Experts of a small language model: 64 experts in each of 12 layers.
Below are experts of layer 4 (counted from 0) of a mixture-of-experts language model. Rows are named router (the router's row for the expert), gate (a neuron's input weights, with its number), up (a neuron's input weights, with its number) and show model dimensions 0-223. Each number is 500 + 25 x the weight over its row's rms, rounded and kept within 0 to 999. Numbers have three digits each.
Before each expert's rows: a language model's description of what the expert responds to. This comes from a sample of Wikipedia text that the model never trained on.

# expert 38
What it handles: Capitalized name starts. First capitalized pieces of proper names and words split into pieces, such as Sou in Souza, Al, Mar, In in Infinite.
router:538512479491535479525486443442523509536515480459517460503463492486507497527510526491509517488502485494470477491447499553526537475472509491499493517499538442478509495512528484549500464495447494526485464501516468523506444492485506501483542513512510510468501496498512468509455528508495491528504517485504478464488506494494529489536476483471517518501473476519517494483529512505481466487530506494483466513524489506473505506551516453504512495531534504510466484499523521531465504481540487487492478528446527443479507498528465519479512551466480527529539506521484508505501495496480486471502511489491500457544532447531505540476510525502510465431532499444541510546494507491518504507492
gate0:506486505485507474453443504517498515527458500565539529515499491472504474502505494492479503462539462532496497479485505553495512507536498478495484488541461524506520528495507505459529458498462487517462478490509505543529498527531492494484512523509493537492522453487475479489513471499476521505480520532491507503490480499489479474487492513495508509495524476505555519503569537540506492494504499529534473495485509464496511486531516482456493484463490444545462541536480458521500508524511506509483447485458532510469484490512515519490503474493478516517500516458510541509516507486465528479522462518503540523484499514467526520528488519522491546535521513503523521494549426461457476476525
up0:490525487499480526504562486482545486485519516472493494476500504512470498503528503496519508507487535478542474522509494472545487522473480518519487466474499499509450503506487503514481510493521514483506491470503532491455463489502476490516489458490495480532502553541551510507476532536538456493507475532486484511476499530517521512503504527524489502491512544487455445493451466474520501493517538485501511495503492550510498513471460500527504520498498549463530494436502523493487500469505519506514551498545470451516539518504473484544513513503506468496506484552451456496481495520504465519459509474486454462487515537521474486469480465494510502498504514503444486475463554510537550508509
gate1:501490477454502491500547475482522501547521548461514494481464505540505501516471486505559491510493457435469497467477483436506480528496537486472493521505526491474505507507508487484532500499498487546488484462468494502535471487529485506506470506493501459522485520484567484513480503455462509519449493488498475431551517511480510534482481511517512505504496502481500500523444482489458517498499450474526477555526531515503506499507523482472484493529480483502484505512540496462489497467494543504544484512495495453488535492545527512513550512512524494467531507504478477511510534504532492466506507485510508517558518524472490520506548543516524500504535494499510514512461521468493524497506
up1:492482501472511492524539498449524483515538540484481505502468496527470516502480502505550488499514459452457501474471502472482465537504520464496487514483500478506489534486524492502517498512519487531499501451485487489523480475520477504509483508503486462547533494491561528510494532476488504496450497531519479445536521504462501504461470503507479481478510501485486479535437483513480494469486485487519512548528542537494474503501525485501457484490501497511488518483518531449495464468489545524557486507497511469500522465556499528529561525484544519507555531487495458513513528472511484461504537473545525487532497530497511547521525520500509513511528503505490513505454509463509519516487
gate2:500469517506543519492489520459434535476520482517486546457487497503512513501550497511485546505461507467525504502482477441466534489489532470528508491503526489529517497524485473460546518503520533461502547522461494501523564524488543486474490518530519488475482496483529470485501501515461496454521479541532481498496532476447468514470466531510516509521507471501499518476505454530485542485504502499498469521527516524476484509497531495516515475480495457481486480511468473486545527495535523528499479497508490533495531530484543475499508516499528484490521479475489498504489533473509521484506497524465481497508522487519491547465472463516465514531513473528499456504462459526456503460498
up2:548492547530509507522500506501475537512544531466483470497513511461514500510498492493499506509453484504526475524510497521492525517485508512524514494482500448520527478502507519483523529474494542507528529511480469457493459499507535499519461531515507509485516476473520552499535483504486467482527499523505489489501548486458515508452474524495519481546518525475456464443457512467540497523512496522495502500505530504487499508490522507528487476520493489480506458494513487504505500530461549539553524519469475488501463540566483501531523507483489504514451483499472495523520515483519494502492523479475478514513529513480501474495441533517548518475477509528489473507547482499578568491527
gate3:498494520493527497523488535520542516526524511468468523514501487495513489503536533509486487476524511499504502550491493469498507470529498533478475486545481476492561504525535499530468519488490533523496477507483506486518531531503457511500491471491500545550573518455491479534460541479526484498536527489517485527515493484513500534482534522469489511498505468510490483501508518520563488469477518486485514501491473520519479493491487460555517498486535501447474542553480512496473539526513504450510463504534486507528551481526450464518495498548514467481537491475457501559497504497486469536462522504490534488478505498503446502461499475484471480511498534497485472501512493515526495499473
up3:484567519465526554509510486513484515474496487507451507516496470510529484491487485467507492444499509548512489496533539465492505519527507483512527506527531505489509523507469504511499541485501491491491477524475491487522499494514534530524477487498519523486506515478494511480496531509499518473475519516526527519497454500469481494547523500543482504520462483523561486496483491476468530526459499469496492461504465486512497494546505526504531451533495464495489554505475527492500496500496511437470518511518494502473513497458565532501510493492479494533560481459567526509519511448501531531477549492507534538473493465496498498501457535444502522530499506472502483518514476512483469474539
gate4:480556468485548543520475506537491512543501513453511493470509485543518524500493490480513493465499517481528495527496482477537501466485527469479536479522516470501451488494561503522438522539526503485503536476521503519462535506493479471500470475498517514472474477499481470481489499457519486484545520541472538508536498517466508468529491553507479480480488518506501481456490507474523487471521519486482496430496513524512463501499508517477470546518495468481464518512482488485513553483488504531485503485494486503522484492537491510546525544480504491511497503492525472517514545468494464499543472475497480505548532496479517503521498522484550551531531476493511479499475509508540460475518
up4:515472443533513478525451501493523501520490506470515487462497500533504532497490461507507497485464509514500436508505471493534519462494543481464521477518519494487453468470542487544447504550507511476487520491500536497497488509501462466474466477482478524521490466515492476497519503426514499497540526537501532507523501506487511495505498516480509519491501524490490458488510511523551474462508493504502529470482490525500460481502494496473476507521464481498522510479503487495557553473493504552496494476506489536491495470491481508511554514482500490539488501473528482531488549500513479517536477483480487518540485483477507494520540525500555533529574459479498492484461521527549502508532
gate5:492480480485490492564484469467459534477494476474507496446443483496523493519502505502460499472528481485473486548483496483503485530478496462524513523529500475570532467506496485491477515496506564578520488451527500499471504479518500498488486532476513521477514515486471503522513544514468513496516521548473510498508502500495451443491518491554501479507484530498497447538519516467497469457519516525494510509499520508500483498493537512531454529489505497456473499512473468465471487477550519507507509538501522513492490531485467485526479519488443489503504521474498527491438475494512483539538520498525487467509474491485523513491505494504477524554517471484490456526520499496486495488522
up5:519499460495488503512474520438461513467468503545493511494454512513481443518490481502495505549531456459522523516484508475455481465532503509526494508508475471493524515506498531481504506488472519474507545485480522479485554459504484453483480493491494500499489469523503506517476515510530490482489547540480552526508508526499532531526510510511482528542525495507515569490485515549499524539471515517516508554518493509506488519492510456522494497513521448498524486515513507500469526506479477494496500477499519475527525495531492513520508496515493481511497442455526439510538470496527526517523481498532524507518521525507556491470500486518545484453481551485514497463517544485483513461464
gate6:495478524503493459487528422488517497516554519505506483487495461503518507505527531491502497527498486502468502472453497506505500471457517462496506513492504514467517462518501528575503547514495538507485505510497511491536459507477517488511511519506483475487442515481479470506499540512462473492538479464472471501489549524510466518538493523488528498496481499571512545548508529484508520511463456482504506524517494488505516534546503517562532467508507523480499513543536480517509447500521505510524511523475499461490518511470522510505493554515494564538527488489510475544463543479488471488521500476512488478491527487529512493487539529493501489476532471507520520526504497500449497509499
up6:489515468497498549491479573517487511481450496497496508522512544496495488477474493532494511464504502492527526522544490503492505530541491539494492483513502498525486548487506461418503479510511478494512488476491486538499535493523484510494500475490507529511543496513499499488495448503541530501483508524510524494517442464493533496453485477516459496509521514437495473457490487538499484482538544501486503460457488526483487460444503471434474542510500482536490479462477524507496533491474487491468473469521500533515487502524477508507512445483500438462469487522473528478531477511507519521496483533493522530517497517475478496506473485515514532542487530504487473467509493491545506485506
gate7:480546493491507531537465544502486502510452511529498522491497519532469463461558517496484435523483497540448497500455509479510503486504511485475535481552467456466496501528501513515501507475504505495505518505493476517511440496458519495495488493537483475522531495493481493544520500524503481514549500480516509502471527491502530472539475489484547536497506527490494434496515466495481581490490495516496472481494453482495522483499503489505474508450487497476506471473477522528537510509485527495472509558518478485478470521508491491495517495510496512462509491517498532469487490464511533455465535488450483482494470491527515534452484559518472498496510535480486467518485493509492536497529
up7:521516471542488473456512475485516511481534504506501489506503500460522509506464494496511536468524488456524496506529513504468504526524532498549466514454521546518482503433489484482494472524499504458517519520522519482500526509521532508486507470503511525473491522499491523458480467467507487502458512517478458480520462512505445515485507478480476476491507501494518563501507525497542452496550496467511513514486537531504466534509517551509528503536512487526524513503491478504469519475485487495511512453489513533525511462476518502496489491499480510503481496455507464540525493546448496551554476498508497494483507512453531447559503453482489493505495472500481503531533497492550455533490
gate8:491490454504488510494506488515530478497472515507497504470473549524484503471500478505480468525476526496511502459497493494513494456506449442531450501511542473533516496470493499513479468509489523478491480480492482503497538534563528490493529500478501544498496470536533502518522507491480496523492486532490489446518502532517484494519508500484486471547530512502496486477456480507486560523544494496534514549490501512511504527480479507519516543502499497503511488509457484501468460510517477487482498533489491482533512536491571474490500500512521480526517488541531528496480461499518526520559483492482472486560505513503474526503519494508476494491525506469535515546500470541393483477489
up8:498516544525496498494474526483461514489521479532506505536551421480488497524514547507520504497500480509494532556511497488511518534480548553462530512497445513470487479525524503498538535495510493519509485519472527487494514505422462530501475513485509461476489529453480480476422499512507526483519489467501511540474510474494506477498473513490496511453483477492518507517550501529518458492459492491476476457531522513485485475523527507483485467493485494490495531501523477493523526464499529505510498455523513527489500457507458520493467527484492528483484507487474475496514512514484479504465523523537491510441499514469516459502494510498513529517461496532500483463496552479533497494538
gate9:452478489490490516532521537535503519524500529544494518548494487499481480542476508481470491463509531484492572492477497480491526518516524486490516525541435507517510498484522504467492522509470510444507514499520496496500476523502516509525491511484491495495515471497523477491453518506479498522467474524519504531529479494454455483496516459498452472568471498498496541501549491543533529428518473486520519497492496510508462495499514490506537513496496478494518508467547531449514475501486526488477461518520514507498462478492557478455486522512512537478498469513507516471494510527480491457526452473484522534514466508479511487502522467503490514542555509474501518503502479520489517490552
up9:518497524492433488504545532491518478484474517540521500494458516439513486520500502534493443519522523492491521514508481498499510521519474492496490491502505507511480474475456506486479500470452520496490490484499497501508489542505454514505431518467474482502505471508547484468507488551514481501523530517484478471507493500463473445480496463500516496508517520460464523525521478528513492473480476529521530512490500472507471485489521509527492564474474514502491470498413508459505517497498533524500580500495532474501507532538509489504528443486554492485487486540486512481483494493517544520496520494470483535510466530484519488499473476545454513458481524482454493516514497491500493487490
gate10:459520483501544534466501524482512489511517480521492501481526462505472452492483475507514554544501472497540525519480518502484503510483513490498514472498506526500498479511457468507461482547510470502492493521480481490527486551482531523501459475472524514526475440511460477509512504542470530460497471461503467484557460534532476479508469538498499520493446493464513493496485503520501498520473469471504518511513474521517500453522535512510486522487530538495517473505488519519487467469481486488508490504513527511538513486497473493476559517482492509441528512482469485484507516463532449512469484461496486469552446517447504485487517511496468460515482537531463514496516502504529479472524
up10:509499506509457488485527510494450525499523515480516487505495494446550514511535524521502509504521535470490504485489456485501500529504512537476495513459511475479477521498498503483536515501494527484495503482479531458519484515503528466514541479549491526442480567479517507509519484499486469486465529490471495520494511461441452504486490460520494507487524484525485467561499512494519464490502502476472497475495498483553465511448460510495511528513504488514445513512475508481506479499508508493498514511539450484504477472486541459469438475493503513527485466545539451534486460524456516498498466508475529498438525464494468504493491507507518533508497450481520498479511512471498515499539
gate11:499531488484486554492511509456545502513471515488487517446487503513507477482531494455477500510448504505500536531534576491510545491507517503456479517511493495495511495452446492544460499497505507487461518482449492484495522489521483532523493523473488512549486498507491543505483510518501495543485480536489455455518464526525518493512436483508470497492514509473500489460517519534483489512489520483491541488474558522547543529519516517486509506475435474485518477527465538495512513520493515467482506503543503516463495499472495473484490489513504496492480582567463507519492498487488542507520493487514508496507490510524476507441494520459502488522482491481502491496502484519500529502501
up11:489480478505482488488504517545446503463523495504542494526481474498524507547474469509503507500520478496503504497509464524477476508474505479501507490468537510511488512538549517447519481474501490487522490504553473514523476504462471489477506516538503502461484496490531482496515511460531519469468498480497493511502562466514489484501565516483518501483516494526502536531514459503478485521525448514506483519483429437461485525497481497531497514507535556494481454461530496542509485476498489521547492479462525462493527515511504502462465494513521487508469461477545477505493500511501443497500523526513481492505470510509493481535517454489551524480479533507538510500434491517484475511481
gate12:506495462500532523519464542509529482454498441518528488505465487491514466519484460444563535509500490527528487498468513556497525490448485482527486482477441507488491491502493524506477553503538476486517483524529485480498498446486482495467513531488520500505462490498498488440485524471485523511482481505505455482503506509494523496533469532496493522493481493453517532497501526487484511518492525516457473486470461523511501500508476468490459478479486498518550482490524514467510538515512515505505490483466492483515525463533431514470541464503522520512504490485511472526503507463482506522497515473526468486469495442523508527525504542518481482487494532497473470448510505465498547500463
up12:466497467494520534517518506521533491487558440489512489516502470482510492533455479494568517538482479515509499501477482549511529502450510489515494502489472494510499476502482518509470566540511511505518457506517478505501483486496506493483527537491523520509466473483492446455483463490481515513504488512485430457485524508533490523486440520490476490479485501439511558468521505503507529509470506502461515470472461537486523489506493483526503497498466505539537486483532512478536503523487509482489505492507496460514544467514416533462519472498502507507502491519476480527496524463494512529491505510543484506492531442508521530505500538495476481512491539519507483473497505506490526464477
gate13:540505451500532512518500493493512516505488495495507507483498446508494544521479510524520481473501480483542461514452459527495528463491517512496512545497541510509481530501542491500539469502492497499499466516514455505483456509512526493519511477521526487479473480479511481510486554526495459503485490476459482452484519489509543511484528443502487473481486458482532535469503498507520539490495484491503480489477471496499541500543527463512530508510549471483496519525479511495473443490535502499526522489506504496522490525452525526484454555474516497481555475501505530501525509517478514473510469578503491457487518471555506523534495536505473463477519500511524528512506531507471448477517
up13:465509548502465493475498501515485492479500494500498488505505522491511464462522497489483520517496516528458522479548532470505466527500488494510494432504460509511522478492450521504473509507506502487508539491484559497517532476492484509488495515488484517521532518518489535488527458465510541507497511513539523539503487507498464485509487551500514530505507532516463450537486496499475465494503523525505513504515525494491449501465466539476464483487449524512488481475528504515531561500478496501467475523488506500482510485551475473519545443526495496535451530485517471501481505470521482518476531430507502531523485535447513478476498469494508520518480481473472463484503478488541565532492
gate14:540495533521516492554499535447457526470501540479511506497513493514537517514505487530548509499466535493496506527483493478500521514530509498513527522491558524540501507526469506500470483494470490505537520466490484486512482514508483529539546492496500513486447534464542513506524534491524528477498523528504512502544483474468464479559480478487488496523523546501512520511514492510508497534478494539468498508509537529478500487487558513491509482519525508496516465464521481512477497493503489464537505437500486490491477500459531499477489523531503473488490501468514539521510526520506504517492511443499544513525499525466537540532472538461483470499522442467423513527501489507519533489512
up14:515499528490503508512497554498450517490475498509504499504487513521515486492494502489496501511507502515479485493513497444510507533480537476515531477477523477544481474519460537518456494502499501474553521447509484485455522493514470533534532484496507528516491515508483513488512536460515557507486505505523514504484492487459474537533479504503485489527509538493495537506501482542457520524438484492492474538508520517491511526504486508497490493458523479516520489477519469530467503538475510440535473431436555518487512504466527550454487516511500509486483473517498473546519499507498510522504492493492531454510505523500523512534479515435473518546538454480493535521524497526524546512498